config.toml
n_layer = 13
d_model = 128
experts_per_token = 8
d_expert = 32
d_shared_expert = 0
routed_scale = 2.5
balance_loss = 0.000518
tie_embeddings = false
optimizer = "muon_variant"
beta1 = 0.95
batch_tokens = [131072, 262144, 524288, 1048576]
seq_len = 512
dataset = "wikipedia_en"
Below are experts of layer 7 (counted from 0) of a mixture-of-experts language model. Rows are named router (the router's row for the expert), up (a neuron's input weights, with its number) and show model dimensions 0-127. Each number is 128 + 24 x the weight over its row's rms, rounded and kept within 0 to 255. Numbers have three digits each.
After each expert's rows: "gets" lists some tokens that make up at least twice as much of what it gets as of all text. This comes from a sample of Wikipedia text that the model never trained on. Tokens count by the router's weight.

# expert 85
router:140110102129116139138132134163125130164125076107121104121130148163145134157162123148118125128138112116143107111113182093143108126096115120132139135114161143100110128168117092134138123113092152127137173138140110173075090139137124139108153183125089144113172131120161139160113139145155141107133163102082188142111170162137144153119120144096131118097121099098152098132091131101141143170081
up0:154101128138153118132088144114112097149131177162183161136150101148148071146160163160108170132123100116125128127108094142125132120146124121092126127095091121145150156116121136144139116120140178110132130126132142103151144141108142130119178075111098168086138153091128148150129106110131114081103116119089144107139138101117145140100146095142136138115163156140090112102090135151121144188112
up1:112140128125108129142136093129105125141104140158118118107114168122130109130102163154153171115078126086141156152110131171136110135132129179117036138171140130134086169129158118162127123131140101150117164145103148103140122108114136112079130115150126096130141135109089125136136174114134142143144141159142098123144133095148125107101108175113074173126112111114153127096128166124119128092130
up2:134138136124130132167160111136153134097072140092129139082146168116109137137123133126133109150078132149146117153152135133090085109152177116165106116135135121090131154104104136086146175166143157171167093130170131146126130125120118121148119133133148119090139127152131087118094131091157068110131135142132142166127149127123153108167118101143131136112131156127116123127081166103147075128096
up3:137153113109092122089119107160121144124110107121117092150121199140150062148175116107119105124141100132123084164117145107077107181108156103121116138196101122117138121162117136153144114120120127146120154107116167137111125150124118132142135124099070099153113085139126145136105175150128178095137160126151141153095154121133133091124141125140123138156148149146102138128133147100132133109127
up4:106109130105113112149132139103127095137131133088140194106132102168116133145153142127122154113112108087132128179100133134163070140120129137115158135138132087161132134128134113123127103104130148118113132103122089091151123138120113155137097139130171113111148177150159125088163165130130142140123127118089130111121149130141104144113143153159058174084148146138114162089116166129109184141148
up5:149137115132123162138129149116166152138120135162106098099098103163140110141059184097106099095132110109116147146111110106098113153145138120103116114147148098152122125099182148115117134141150119123119088108132113139107081142132130107118141077145125118150148151168152089156157151165152103144088123088159102114145173156158115138155142123099136130112138137096160152126150145148105101085118
up6:093165066126129092192152147145121122129092149108166102141152129114134133144101127139123099106139151108155158139107149133166120152135078158132153147117146109130136122161131132082158152137143161159155127101146130124101161088114122124151151154140135124133111105118101129132129098142151110147123096084132125096105099113093141144095112142117098131143144126092113143082129107143192146184095
up7:112135146109153128174145120146134109100151135109100119105138137139121101095139153108140121126124119099128178109160133116118115144124130111103100092144145114140133141163120113114152113168147130117097123180116089153165104100143161132164156154145112153088156168126103139107123139089106106165140114160116087153093194167081095139095106127125110124149145160142124145142121150114159099070116
up8:095159119132096129098063122124128157133124115098139170137118155122106124137137120135114134120156129146149139162130100178131126131123120135150139176156153112094100132154129144127132121123126125086139110107141087148120130115152124110146122164149158097137175129131139122190129115143091096132114090097090161146092198145081131113126115122124087122091116148159121128083175110115161121133166
up9:106188150148094121095130165123147156119159129128167102074164102106107139130166099137132096122159118127078144134140109082108094146125102101127102148115103077141175146111136158131141127124108170148075160117142109118157113089115148164111133153116121118145133110140149140151094169127133084172133122099140144154139109103120150120124110149100115123108155142119111131163136148127166147130098
up10:107143171160127139162123111129134106132158142120144127161144120069143129116144139112149080099142113115106136119089087151161075136096103102129121135112162105166119129147166145133186133154125122157125146148147100112123099138156161082110139140127140156164146122066095129164120181110117103129113160115112129138109107143151141109109158136123103106064100110142154151132125114115154137138101
up11:105107102069170096129158102165131073119144130126172131134107117178126071109140151142131124131150121124115106153103176151164102147160157159112121121156156118134092128096118092131160088122139144135128132131129171106116089101127128129127138133091114116115139129101131160102100135150129107135101141171128107105136172114096107101159111141153123128104110153133170153139125152170159126122171
gets: " ", " film", "19", "20", " album", " song"

# expert 95
router:129156114145112143091113170151101119140099174116091133125154117157104087175112126104144111106133061136134140167125178112122092118114155080168116143133136128127128141096107124139131094136102162153098167153114147137113075135118116118122155121119149159112130100111161143117122115102121090095131124136147121159153099148135125154156111163106117173082105178098131105099109145118121135139109
up0:119149162133125144104143151140167091133151159150110116119138105092157124106163124123078129087177147093166147100114121109157124130135150127083116111162156136109116137166137163176158130150144101166125099149136110123130117127122107154112163093116117080118107136046120153105154126125128145169142170113137130129127112121142093110136109104162087138163123086098132149133134108120142123100112
up1:153148105125142142128100128147159128110118176127103171138127147109118116138116149145116118135112118151118112083131095158147103130137145067107095099152115127112163120155131135131116157109100159095119144096143163124086135101103195109109135126114119104168123104161157122127172109132086169081164080132159135156130105125159143140113127105121142190107124131135119104100090134159162121116134
up2:100155097094122087129137137088153108118140097125123168101136140116097116136105117091143154126111108112155152153179127142148158166123150158101131169124117138145163073159100123097098122132115160130119132104109086140120127140136120159172132144138118098159130143169143121129113135181140120116095135132163148175093124142067104125141058149134118148089154134111103115133122136151139116144145
up3:061159125131123133127122172178129100152122126138124170116140149154171112171112130108124147120130090085157092167122195127111113121116126120123142141145107130149104144101149132121117095159112144141075149104128104124113152121148124129149098099133143103071133169115116175142111131139113136107152121138134147107139136093111130152075165142093139157148116150159116113077122145099134132130097
up4:144149119175114148102158137110152132136100142126144132110156125092130085110102134113108113161122054192118127150149120144113128148134161146144137109096127119147121152094154115127106123130180163128157131106144140106110177148104120127137148133109115130097146160137108088171145102118141132132103153141159166157094083122097153105122114119173111111085132145129122104105140146149112060117127
up5:146096111154135105138132118162181117088146116118130142148141138109079093111128146123114129100139108137179097132175173177118155148157148098124117125118123087103111132106120155160105159143115119132128155103150128122117133148155099107130143110111115126125165134103126125135139104080130133149167143137120130186098115136107171063101150147094104140109094158134099137112151121146099093158171
up6:155183115124156150095128165151134129113149142154139128129171129144135141120148156167131154138150126156162147123146094107099107132103135102122117104138106146139121122119118141158169096151095109092151175105139119132101074153104137176169131087146139097117153104108119098106119117116141124123131130153129082130144070107115109104154122117140155133098082142167121084108141160129093080153133
up7:137123089066140105166155137102118125098167131169083103105121145119117153133139170152157128119114092148122140136116119113115200157145165145150091181127143121155172095139138127147128097121168121113138143157123083143125134081146139132135113117119125169124123113088120127136136105102153120095144139132101142136137130140110097119093110127081141113138151139097139111163154122089153082105109
up8:131091090135144116115126120122146088143108148082106106105128160169151124184105113132134119138134093133132125172087115143190113150123165149124112138153103126176111146150129120098128170157136131119064140105136109170125117116140121137155139183114094111104177092153084156143132129155109131136119116106151125136122165140138106125123140142184105106129153128127113126077127146107131092111121
up9:152138103130141143128148168137111097113115135110144155129179115127123125164089164129104106152127096104120141146080116121080119154128143120100124135103098117129193153116127140148091147140119190095128140131088099185143144128113110157073144120126112125117108117118109152126140158138141106122110134137137146133084140124087145145147123142134134149081134177087140171127154163108119079163140
up10:119145115119134103140148122125162126119147124115086141156144161081157111116124171161133079137134093145126161118159141136105089125117151093122109103105137126134123151112174142082113102182146160144100091124123085099126107132126099124104134130147170164151101083149117096122136141154127156101124147142132103141130168113168111154110144132080155144102143138128156124187079107129135111140097
up11:138116173152129105114161144110171119147178152097079096124171092150145119104158138095107078103122130155115137141118131157186102164141117092128118121154143150118124138112090092114169113120141136148115089159126133121104132099112142120160111105148104135111145114067114152109123129121144101140154181157094104162114131157100114113144129142119133172125140141104155138134111148130138137076114
gets: " ", "20", "19", "18", "–", "17"

# expert 94
router:143147123116119133133127134085101130143144161131120143089131185133114093149149139135134137096178079111131127175129147119121111145129157152139129149134102161104119143122149101115116154169128143137118143145123115136131076156117129096104172132086122144086080130103096111106121113094110110122143143078165135171100076154115144143145098157140090179094116150104120144153132150122098161098132
up0:136163143135135155128144116094164150202136141153099143102133141122134117150136107123100124129078076128103165111130129141105171126116113110103096131132144148117108127090113107150098133129121167153080092142132157104077126129116118155111106124110157107173134163148126164093118149129094102119110103091116166115135105127104158132173149137133185128137139152135141153106092078131123107126144
up1:102135116126170130110135105111140138163114112121130145132179088097121124153177174164131127146119116141103125134158114162140115135133164163116095138133118159151111130115123112156093122154135160143122109123125135154152141132173115123136135090066091131162099149111078148093129118135071076135083123114145180135126145120131134100111134136110101155147105160137106107100120140169148075130125
up2:120086123137117141131103154182129113126168135128139125170116109086155076156094132140124154191159132130141140156140158072104129154106095156080158158132164126119099136103128121124143118143138127188118142064133154128174110084122133127128135120127142123110132106115157145120118110105130141079139120149126139123189148117105129124105157143122147095129151109115131121114119137123100077102129
up3:127111136122114109149130133129119113146127142139113126104209158169142106139120123069123103116174086135154143130081147147088137133160103093146118126159127138148141128137106162091117146133139120121139101161116095128090124146104114123154120084146128119093105109155116137129136168176141091105160133101089170144074115135134103138112126110153130144161191115114125098135150114129164125142098
up4:100123140171106119100155130088115143132148113126132100104115118143141133096141128102145109141154119132079137144075145103160105127140134139099113098144132146147134164087146138119147140107152118136126110137094102101097126166136141108155071141130116157134108178177123079162063130141120164172159131127088146168116121123112162139097133134107135136148157180155146097111140088153125112136128
up5:141108126106097166143146122155131161126156170167114117089104150092157140168102092182141119120148116161145163156140108150143130145149104101162122140183108112161164144116146114143131132097141163103154112109124140113139117115130124089136157107120156142092100121123126126144124093152102097108110135088146176172127085094086125117118119140133113136099152138105136112071100112108158117127159
up6:129138146128122135114186152117105142115144136119110084111110076113119127134109110144151164142119123157132069109105167146140108188125144093140113133131144149139100147079133116125176121105144147096121140159103135113112110093107147121122168150120160143151114097158156069173184108120096140122131112136138098167100156139125165158142115129114161143115138119090117099128144109091154127105132
up7:134129087189161089131088166136133110128122140115079113144145121147104139166099117083149080125113163149108137145129155135159134088091117111144155143155135104165098168101133161143128082119126133130100132110137156103170104176136111142102168153128133123120100125147111134127099157138152156123124137165105078145099125115123123106160111141097117174130138139118110151107114162155098147128106
up8:083147155138081155112172120145126118139110139097132163104127119134124111137128130112164155146136092126168132124171115095115098142160111122162107138159120117112146165157135093146110179128093138126133132097158139167121120086167123145160103101092162129136139070152102144140102129122117087115116138164129149093148108112146142135132097107104091145132177110169096143128143145072130151126112
up9:125144116122119118152169147114127174110131101122191125110121142139141159139132077133116098092125149155134139120130165110125190127135147098107086115081140110142141119091117100169128176112106161150130101134150118120113134085119125117098077141157152178132107104141149115143112119126130117177186138116169109100119114103088155139103113119080170129134141120149114155139111143140149121123135
up10:173137134090102121166102139151138115116137137122095170175144126113133158149140146158084147134127109100121161156085119124127147155145167110115099121119179163145172136128127170142060125124139142173113143107136100077133147083116142128158128095104125121127132100121122134129096145101087135119094110120115139142157155167151101118110086123100106140118150140114117162133119134149107071142118
up11:106131121140147117152140172115114144112115186123152117119067159099129123112141119145096136148151163133080147126128136087096117155171142200172118145121137127100109151085126111139147156157143111078145130087134127106090104117097121115135115079116183111117101134115153122133152160133104126130116098126147110152125089130148153123110122145106137121106175161147112134114143144113121108155170
gets: " ", "20", "19", "18", "–"

# expert 4
router:167133176101138127192123128133132138104123137139132130147109129121137157121139152135147113104128078109175149086111103137159187115136107165113151161110129118084112148119166123137119166153131149152131107116142101106151166124091158128092144167089103153104132095115064120108151137107142128140135102133151115141069127174155134099134097130072106123133117136138122135151099145128143133122120
up0:116150099139133107143159131106152151093093132106115093106130149132143120145099168076160128137082117159164130118085108144120150163138116128153086162138103139127104124136133138166092129105115131136127117132124174130107119109142116176116165138074137150131079122141128198165100120150109125090111142132106183165123092133134132149130131129101117133109148156154144102154076138147122107135152
up1:152162152150175175100113116167100107137123101119125125189105102099164108156128140131101112119153146097148135146158149150130129121135122117118125107132143143076129126095155128147151147154149088138169138112147099121151138128119131120171119122128071123126129161131111148145153137087127096148100111092168157126102169144103161078111160147143110114153136113111051119099127141118134120123110
up2:152123133100122132147117066155132093107176122127146113116122137086154079104123157129094128148141161114129161139131116081158170131130121098125120133137126146156126128087145117098160134158125101130126080134103127120174128147153119162128085176156126172127152078151157137128142131114108109134142134119110143119119144123118128042109141124099100120145159161124126148134098125145132153147074
up3:159117132090147121124158109134116120137148131136110126138135138099136145106128101134121122157113110101125091132084093130102174163111174158125127163144148139106137109122128107128117116102185144093111116095103133132133134103150119189090182121104144137142105128137138177139139158134071145135137088077094129106156112119067120132138090131143125108141178150147126112177161115138109147141110
up4:083113117092147114143136099175131113119157082085113163140131117113121143102158147141107108135126108135168146122159119156152136142126159124110141135168128122100119113141056161107143149152131148129143131119145114128109112112132107133138142181186110134126176114132113182113116149125101144102111111074123097144110179119128094153096083143142089142126132148122091137132133120137090176117129
up5:120153154122171136173116165121109123104181118095123083169103133087136131091116132137073071131105101145137120097113132114188146183143132162135146139067157120116152167144128125103145153147159120103087089154100113150147126117117109138126157173149104127152147124124101135138134123157137127116106135120134101117137120120100126124102122114105176100128143120119123146161156108121122134140088
up6:118139136125146126153110133135133135168120098129099090121113159120141079108094158098093063101114096141092130139123118137117143158121109097117139171163159138126148083125155094142161126132128163163133094125127140112160143123131140126129114085112132131107155145113142110139132129090099118159111081154137129173136159154087139138110111126092123145167184109131110141118168163143184102103144
up7:095129117132160188145146153131150086100157089149155190154119125127135056086143151109095121146151172146151141150099109142140143168091134133143172109112111106113147135133142142134151157125153092114137172131105097110149095135133105069118079174119156122148119131136107123173123112118123128150136084103121142112124115125134120132127159129119084117108133137124106140106114125117124134161147
up8:108142096129092122128113115128129078126161140119111104160085157150121135124177142072101106118115149142138151139113128127143174079121113131090113161178163139135122160110148092084094082171166134090149100137115091114137145142161120162108105135127154105089127149068173149116131123137123146100145113154133143134155141114105112167118114142106103143150123146111093123141142123124149148136135
up9:155140123143111096139127171114163149040137089152124109103126153130161074133089128128145120119127116103129142133128131121094139126143152127142107150138117094155138120129149098132125179100118124176143116136144114154114093106141150126115177122116121142153142096160123112141132105174136140112130163131121153129105092132129091089104148108080124115168157165119179139167120144096116101106093
up10:100125118140140135134181141103142100086140095149118135142114140111116088095164097144104101097105133130123111163154159204150183094126149144109106112141143125155106120116143163106142146155165100122157136108110139127091140105086142153150153147126117131089125127143064136132137128122094108112125108161124147168146125111157096097096140146114077117114117119165121114136165141120146133094150
up11:114139144154099097122121178150153093094124171121126138153101145097129130123071187131132092120139114131130132109087153143117146157111109138114137148173080118096155133169140138110153149162114129148126109084136118100152124149092086148114120129151138126126101133081120158162111130098134106160100108144139152151116157109057135112134132113106107176117157134120138127146112174158144129121115
gets: " ", "1", "–", "2", "3", "0"

# expert 45
router:151147132119114119084149110065152112182179137108115146138116116107149119128093123118149103149089133115140114101149088132133153121113167141103149096128076113112117177134095133146124144128122095130092105137129137136137087149156130122147118175124119150125108122144117127106093143093119093123174137130090091158108159134149142102104129127134167122153111092116116150176155189092127141117111
up0:130135136117112139127134134116120108106174100130097118112115124106114120077133097104125113128101105148099114108126140149149134142129145145140139150159145130120123085119082122117159134172157164102112140121110115137127129166113107165159098115136164105106131132082084149152172189100079160071107111079092148136138115101126181138125136141150134148141136157129159166136138136129131090140184
up1:103114150116107073107199125116137097140109166121165128166133127107124126104122170135175087096132088087139199094127101111125122141143124111118141135108140111105127144148135144139132118122092114148163100096123131126140157110127131170146136122151143142127143121173105164137125115162115123120118081117139153102123121104155092099148146153104115117135158170117087175141097131133168124154109
up2:122114172149119146067133163111114155120120137092094151118153151126156096139093143116145157164106128102125108126102122153106154113094155087115144126163094110145137133120153075086121120161124169121117117124096097132152145141142116141136145124102122078121082076140118154153168100134095133160108093158116099140104169125082135172131148141152155128133144151138135136130097154104120129109150
up3:072116099121098089128199184121150144139172161147142112112168072148135132131076140156089141160116094150180136171114133123119123125151117123147108129131127065152101123142108116152130103098093110126112110115126132127103131119143137119157124127097149110144126151125146132131141129157100114137115101144121109163140174169149121135122157118095103116109101130101118127112169172114145113136110
up4:139114108133145153140114123142131077122084134197145154129128118128110148114123092178188133158128111131117131134110138141125134105123094147155111143119133077073121110151110100151157133155154129091152117131112131110131099093149151114113109127098129133174157115126115141123118134083150110128110186153109146139135170093100111139142135097101146155115138122069174150106111159110142153092129
up5:089140128122146123136138106152146166125117119120132110121160125156162112125124162103147111151146104073186143110101160154155149091139142092126111161135104155112119141124096056135155122136115112157098137090131130105124120124099116153127126105111176171118147151148138152109115140139116191134199130141131112123107145156115119149136111146114129147137181093138097088105107094101117132114105
up6:126133151122131154087134139086115114162123122100115138119112121095147133151138127126128129119137155156092143142134132126141132167116139118147134065160079134120103128137131150187135120155130118163109139129119151136140147167093162141150091145129087111130144099110091120154122147082124112154129200151095165117085148111119128091187138103124081154116080153143121108134093137133112126092151
up7:130106097172087106100148119127161150105162161140105130082178095160136124150121133113110134111100104138144148145138165140159129112110147106156152162156125124100118187096119120119106141116134116149105154140065115113110123107091120150106146186115144105107136129068132141146088115125116135127147124134130115182123156154170133157145130137132146136110069100135140125132107121110131085111155
up8:131108175149097138158128127145126128160155107148121100105144086114135119130137161141164116138120115165137118123155147121143106139147152065158065137132135145100124093085146124129106098153146118148166089146118089100107128101169108116153102162137132184104136081134133149124080152138131096111141127071125153108147156100113137102125152167137152144130129141102122173150136147090135132126115
up9:092123146100120158109125130077169177141147092132106154097129108128162119182140139110098100150144123122158138188188095135102139127143130132180130133127156118116122096138123094131147102173121145137118116091109132092131136091143145120136145111142130172125132107102093132149107109151153121123116100135127141139109110091098153140093128134157145086166131148110110169111116121102172149091149
up10:112137152107111146144162117082137114120130110115135136146102156105141139054146134108108158125141120123162148078116113134110097141187178107140122140183125114124116116080148160126093097143163156093118111111120110125139128151121091121114141117081116124155092151130101109150119151137090140110165141133114128141151149122174192107105146136111115103149161082122126131144123127146175108133134
up11:113152157100124161131120116097163096136149115102113124102125130093141120131134130120116141138139113106151118140171094164133107177091199121129107116148098151120141147087144105168153130129161142089125148146103077103147090126123123127134096181138182114152126124102117127127131131128090153113121178090130119140113139104192126094142161149114183124110106128124138112139114116128127083115109
gets: " |", " a", "|", " an", " A", "==="

# expert 48
router:128124170133106148099130131117162126125112128098149127096118130078128103157125158109143123095072093159089110128117159126156169107116099111111105104166177131171128180121115159120131150119138137151165128122150107139172123131103149157120141108105156147099110103105131157109085155157153089149113120076103144069146087132115121124093126142123139173154160130108130124128153120139134108117127
up0:096113149120155157113162121149118124165102134103100097093152154118109112106115089144160136144083106155190127138105162143132105164109159103099107151181164134125135133145135104114155116129144126147101133146135098074145131132098110084145130150101144097111104197102142146167119138162125122129095160143120147103099113135139156113088163111140110168109137119117125117113149133110142145105154
up1:079131098122123120100120091148157129101165172118115171159109118095094120133091157142124131110116124106146137166095175143118129123114114164125126135130157105170153153102092099096148108150137102119143107133155144137112138154136136126103141101164097133117114145104115115103170135139089163131129111142137164082101105134096133118163100136104107130123206139125110100152130135185133119136168
up2:109109153152116074131167122138124117156117109110126116093130130116147120127166140167136140089123072111116124126142132135133134163115119138120136152126145108172158150147158144093118143150125143122150115154132119115087100170147115114175136105102170143164099117141101148141108147156079136092092092090098130106108135145092107117183115153088121113133111130133112150105158113186183118130151
up3:115152115192137166083145151106173089104130084098119133105104104124123146145162152100124095125120133131113169158106150093164148123145119129128111172097136136162130153156140118173108101129105089137143124153122069087120130137148120120152128142112116131088144103120132157109132132137119134132109101143101107122062095125131165102142126150135126185183133112137128156113098131118109119133145
up4:122151148089098157160128149151148136099140144107101154160149094085093114128100106100138186120103124141102139128132162102155110129120147086095142146106131124116128113129159177122151109117160150149108168082103137129167155082143110125128122119091135169144117110100133161140105126149116104112084120138124154119157190145119099139108148134133145139104131162153095130105155143166089104141105
up5:100093157137127121107144175133140140101102095161152122126113155139178120104142144141101130107117069129113122156134124121123152134155140132140145134156159116129136077122154140153149061114095132111138081128150153077093100154119110125130130153144131115161156096123093116077159083083095166111113155137136123147153113153144113140090128153178136130123145102135115141104143126127167106137152
up6:101099140128103141107097168119163106142136129127151092165116125151132120099137165129153104122139096057112144102097129169179161118174109119145118126141147135117115125158156090071152151128130142144102136095158166171110098133113124146119116165150106156131113136114136124129123172155134083121125133126121157142089149149091141115064112146145153097123148155117119149142153111123118120124085
up7:112167105130124149102122135141092151118137146151095100111115153099149088139146130137125099097126099169107163146135174152087137131119129112118127147124112153175145137121141143151092121130113119100135148095154120126139147128106101179137115145148087090118133097112095122126079117134107099166123132165152132158135133126138166142109123105138125183118164148157080148125132104106155109212106
up8:112129085130113120165158124153087108083101103066139089129134156091159139153091147134138093081126123157139145100142157138141152140126111128120155134153135066122071165158128130150142127144115101144126102157124084110143177124123121114107134141154165113095147117099119124158141138118104119118126142131105126174135099108143159141136114117126114158091129127135133133146191116121162147089159
up9:149110107123101166126110095129151108132142139104149114085140146148141087126103128120071152113120162139124165172153147135142077109155112103126094115175113136107154100088115146120141145148172162135136160087148075146149141129101120131101127148151101143133103094107118133068096154100131068140135137128106117133129168132160145109105111134135151157169151139168110136149141120151130138121113
up10:135141159119099155148173099134183105155142106158130105116160133149125157106125160133143117109098111128091057132132134110102148169115149138085142139129146123136124168127136134143132144111149110142114119130181081134110155118133112156164100131170097110158083112123122135108124141123118076129162114136093147115167134133131093105116099145121143142092128150113095122157090093155165112098091
up11:142111122124140114081122149139113084082140130149111107131112102095153156157140135139129111159111131130137112144144115145128092092133174143130124149150191084150086150167093110118142153139109109145117082082151118125107182149142120134115114082129136177143127152150090120099115165155124121132143134125143129093114135089147109143150140077107123156119079131106121113116151168156149120132170
gets: "h", "k", "b", "ar", "r", "t"

# expert 7
router:098115121145147116127134134145137132153124159129088145168137129119154154130102162155126106131119148101114123093120101141160180132162141153124115193127099138123147118111158121120147112161127132108155149134131138119150141140102169110101086134104126123108107138144124149107172115103057129166124101185167114097126145109125162169166097104126127087118109103142083080162097116137121108129106
up0:119102066147149135151119109122160141182143137130092143121097087139146114135150148108148110127155146107110157132143100128129137146105119108093112170139099085084149128110132110099135128103150170156129094104127100155152126151144149125172121162139137118153127161132081111113132158141107150176133122097109167125119147075148125114141133101138105154153175100124081123131174144089138098121126
up1:162131092093114133172124144137094138094197106139101094127134178118170139121110111108133116119064115083161159158118157150141169133105153130136116165143143085147095153097111147156100160132153129114136086105093108111154105131104104127103153158112144152107177133109138163117136140141099139109126135114138124123107130122132157120151097146086125134134103116127163138104160096151134118139140
up2:153120154185124112123152106097114159122101132137121132112118075098118115141146106196095103115142133136140141165124116134119132118154107118132092144103107113113105166137134110105158132131100137146142135163164095113137152105131172066171164126115120095132102166158081129145118108133103129159125123126134196143122138081121162151107172114149098121116154143108122103137154136119116117134168
up3:157123121129146111153137127164152145123133110135114090154125112135134124150096152124099145112129150112140173136175110142132185120157087104139119134161078107093108136084093118120132094151143081129134115064141116132131102113142144119176107186129134162105124123173135141123136158109109144112130072098117139145097148110150118159133161140078103096098152145153127147100124123124124094115152
up4:128139109106127121141158094095146085093119162120137129118130149110142123160113158124075080161086121142149135124101119130126137134105144092118112190197118171163155133122184118113139109136116126134129125117109135150127194129118117137083134129111136141127128150138155205136107122115123098158099112130178129138157113133144133138102101093107152126113120157115088096145137106136147112124117
up5:055168126141078147176122150154156148116134140116161119141098105171128120113114151107100095145102130135161125140117151155151143087160129155129080133155150139144159103124133136103149135126135112144142134141144084167109158142136135090101130116096088129133104146129140123122144111122114111141125093116144140158155130137128121125129121102130174145114138139152093111075096132111096045110160
up6:136135170143159109115169129121113150126117158123121133083168132123119134134104134129147092103169109121089129132122162141140131134170110126081095139122149106159085125129140133076111150144146137127147121106119122092142149113110155132147104148181110140116140135147084136078146161111097102158193109119174106128108069120140124133131103138118141167117121148160109150096108152109148118080161
up7:147116104141136110124162120153161103124144133147150134135107188138125099133089143144111073166127132106134131131106150125154133107135133151142092142137101117103090119153108154103155161122129128087162115073113122134095171127152131157167141155095111105128139137122109206103138178135125118119187115075165138107133128145138109102136117098120133107157150125109128149117101131090121131152087
up8:102123153135139087135167118126140125112152129128112106102113151142128150097147145128106114134141086144172147119078131132102119144120151181133157144118075097163122132134158138148095121110144116120117125181080135140166121108175153157128172109095124124134135127124088141165137113112119093153151105149120164143125127144052115151134114174126125111097100161078132117114125135076115139124137
up9:143125128092096120104102098146118146140142131109089133158101130118143135113136133132114115127047118143110128128126193140149169173076142153129133097143143086120117139134117130154152106113147104124147108132135137139167078102146130123192110141081173120109116132122144121155131122105099108151156136109126139145137109101133137093108112107139141102109153139128147132121152122089169139161204
up10:137093187118135138119093120108119125132159142096153078121139113124129158153117143101101148098157140139110171140073119190118146069151108134166158083162122116128138162141140123130156130117113137194109112120098162155121086128145116149137138123161104136138183106120094117110125112134107141157117136136134085122135150133105138122141119127094127086112095149178099113134141130111142120116151
up11:150143122145123095180118131130150130141159158068145106140125129142157102189166142131116157149141133143152138125120125119141117116162142126068097124148106123145147121116097106140107124148147160155095106113076137077130119120160159117157127087131114125117100112111118120154142092146109131083158133075135146123150150117076080149123132116135114136071109123132122129183133121171140135132150
gets: " ", "0", "1", " —", "2", " L"

# expert 42
router:151103114150082157117108142131141134135092138113167149135131120139120155081115123113136107170156124123164122124098121137119145185089117092138124105111087073153148169154133165110141154155100099117126094117098113108138120126173105112131123150101122127177145159168140089130093112158141107150111189126144117130145163114125134124129117138169104160142141112120100175121164172152122129119133
up0:092117138147120131107126118151118158132133094110101120139181174125111162129081141073109103138167098125134114124152142158085127126147105112111101101161146132121146130161150131148112117133139129152152151120073106111094139160134123121109171146115109123137167131107110115104110127136153153164124082124162146155120164087085091134123126114120095153156122137183135144118148164087088097114157
up1:130105120159153131141134152089126116165109145098101086126145117138120133143126178140170145119107153176189123121088134171166131098110137097158149109120162160133099121125165086140112129148122104144140133120116085102137114143102097096126135090156130111126116117129112129150114130138125096142166125153106089122100129097167145091147169121141129128140066128097117124128152181173145148108120
up2:135140167130066123142161116116183149100127065178132113138123133093114151110127150132154129082059106141130117090172134140114129165120136104143129099164160119119125098144125108132119125124146149142142085099117105107177116124160093117110136163123163125155138136139107108148107146139146111125126118128073147127135173121147108122141111173142134128118107148123138153131125116082187142113123
up3:089145125113164168086119128134128127099129096132128142114132127103117105147151075123111139111133144127127144141158133145118150094181143096117162186181150136157135134148112155109154111182106177162107104103123141108158137146112110133105153103136145130170131145134165110126105141107121129167086138106136090125142114134124099123089053110116114131162125135145080131141110115108138106102147
up4:157133106131120103120160178149137102103089121107118098114126134147098137133097145124152107128095131115110140189140109091142126136112098152115092123137152135116116116104185103119178139150115135145132179116138153151169178143153153114128132141140048131124139111123101134118082145128149158137158131109126081090131088125141129080133144126111135139102124154115100154097123138146177117098129
up5:126158175082163104122121172165114091132143135142121147131161128136080133127145143136137147135147131131083104098150140160117167127123126128123140127159134144136087107125130125078162119136117121122159081104112085136107143141132144107146086124133117117149153108158090143112154115108114118142133123117164171121094146127122104112107149121144146152156115094153124135162116145108136051047154
up6:083155135141107142137147162137127130085126104100126123138106127065130131115157116110162104159106139115171147117146130117167163138166176122158115125107084122115134169124082096107116146137128160138141126121133114146132142091127075177118113131123129143142165107125090127096097141103143124134109162119133130150103085119108143151138123103097153143118114173157097177111095097141179145150140
up7:121109133129107131109123123177126135103117096114130115118162138126110125140074156072093141115109145159115099125144141149157140107084139089152140107149086120158096157101125146118105106121088148144151147123099120148141185155090094130136149121133088137176109150148110132176149138160183080137132112125107137119107093132121109147109149144145077149155142174135151106126139152129113129109159
up8:105120159162153128135162096111136079145126123121098134152142135127165116131114125131126149145080126112128110126142108082111100160124150162137197148132118149131128119153132137141164129183155132136171119088102072106136103152079077115157127148112159113088111127133085103090145132107122161127154128119118153100096156126144134124156109135099108128091138189118141153122148120128114101145115
up9:136086159110112142142139097122112116131132119081139108149093127144153145102156132123130085113089134141088096140135140149113112126153126164104135147130153151142111130171107109110152155141114132117107141140143126149124132143168088145157110163152137128129116134067104162117146110117087131127112163134121164119091104094118156169092108160124189129160134132111078145168112126192111154164109
up10:177115165131159137122146109125153138100145136099123132098144135110109113105140149096111127129125135111113086120145147181183153132095102124134120112118124101144139149126098137130147094141137099106095169130112104130154134128111085132106114111121136108124120131122155156137133157171173110126082133118146160130093130094129113135170129143172041156117163124107107143136165115151175077153138
up11:119114130116174119102141159173145147148112121117133185136180107086143099113087182112134106121127145148113132136094127098132158105167129093120135143135157163101143121120125166138107089108096132147106135120064094119110129141123116176142091128115113145177146163119136124105151163126126133071094132148130138120098125135104109141136114149186106132133134141115142134104131089126100121148088
gets: "|", " |", "=", "===", "born", "=="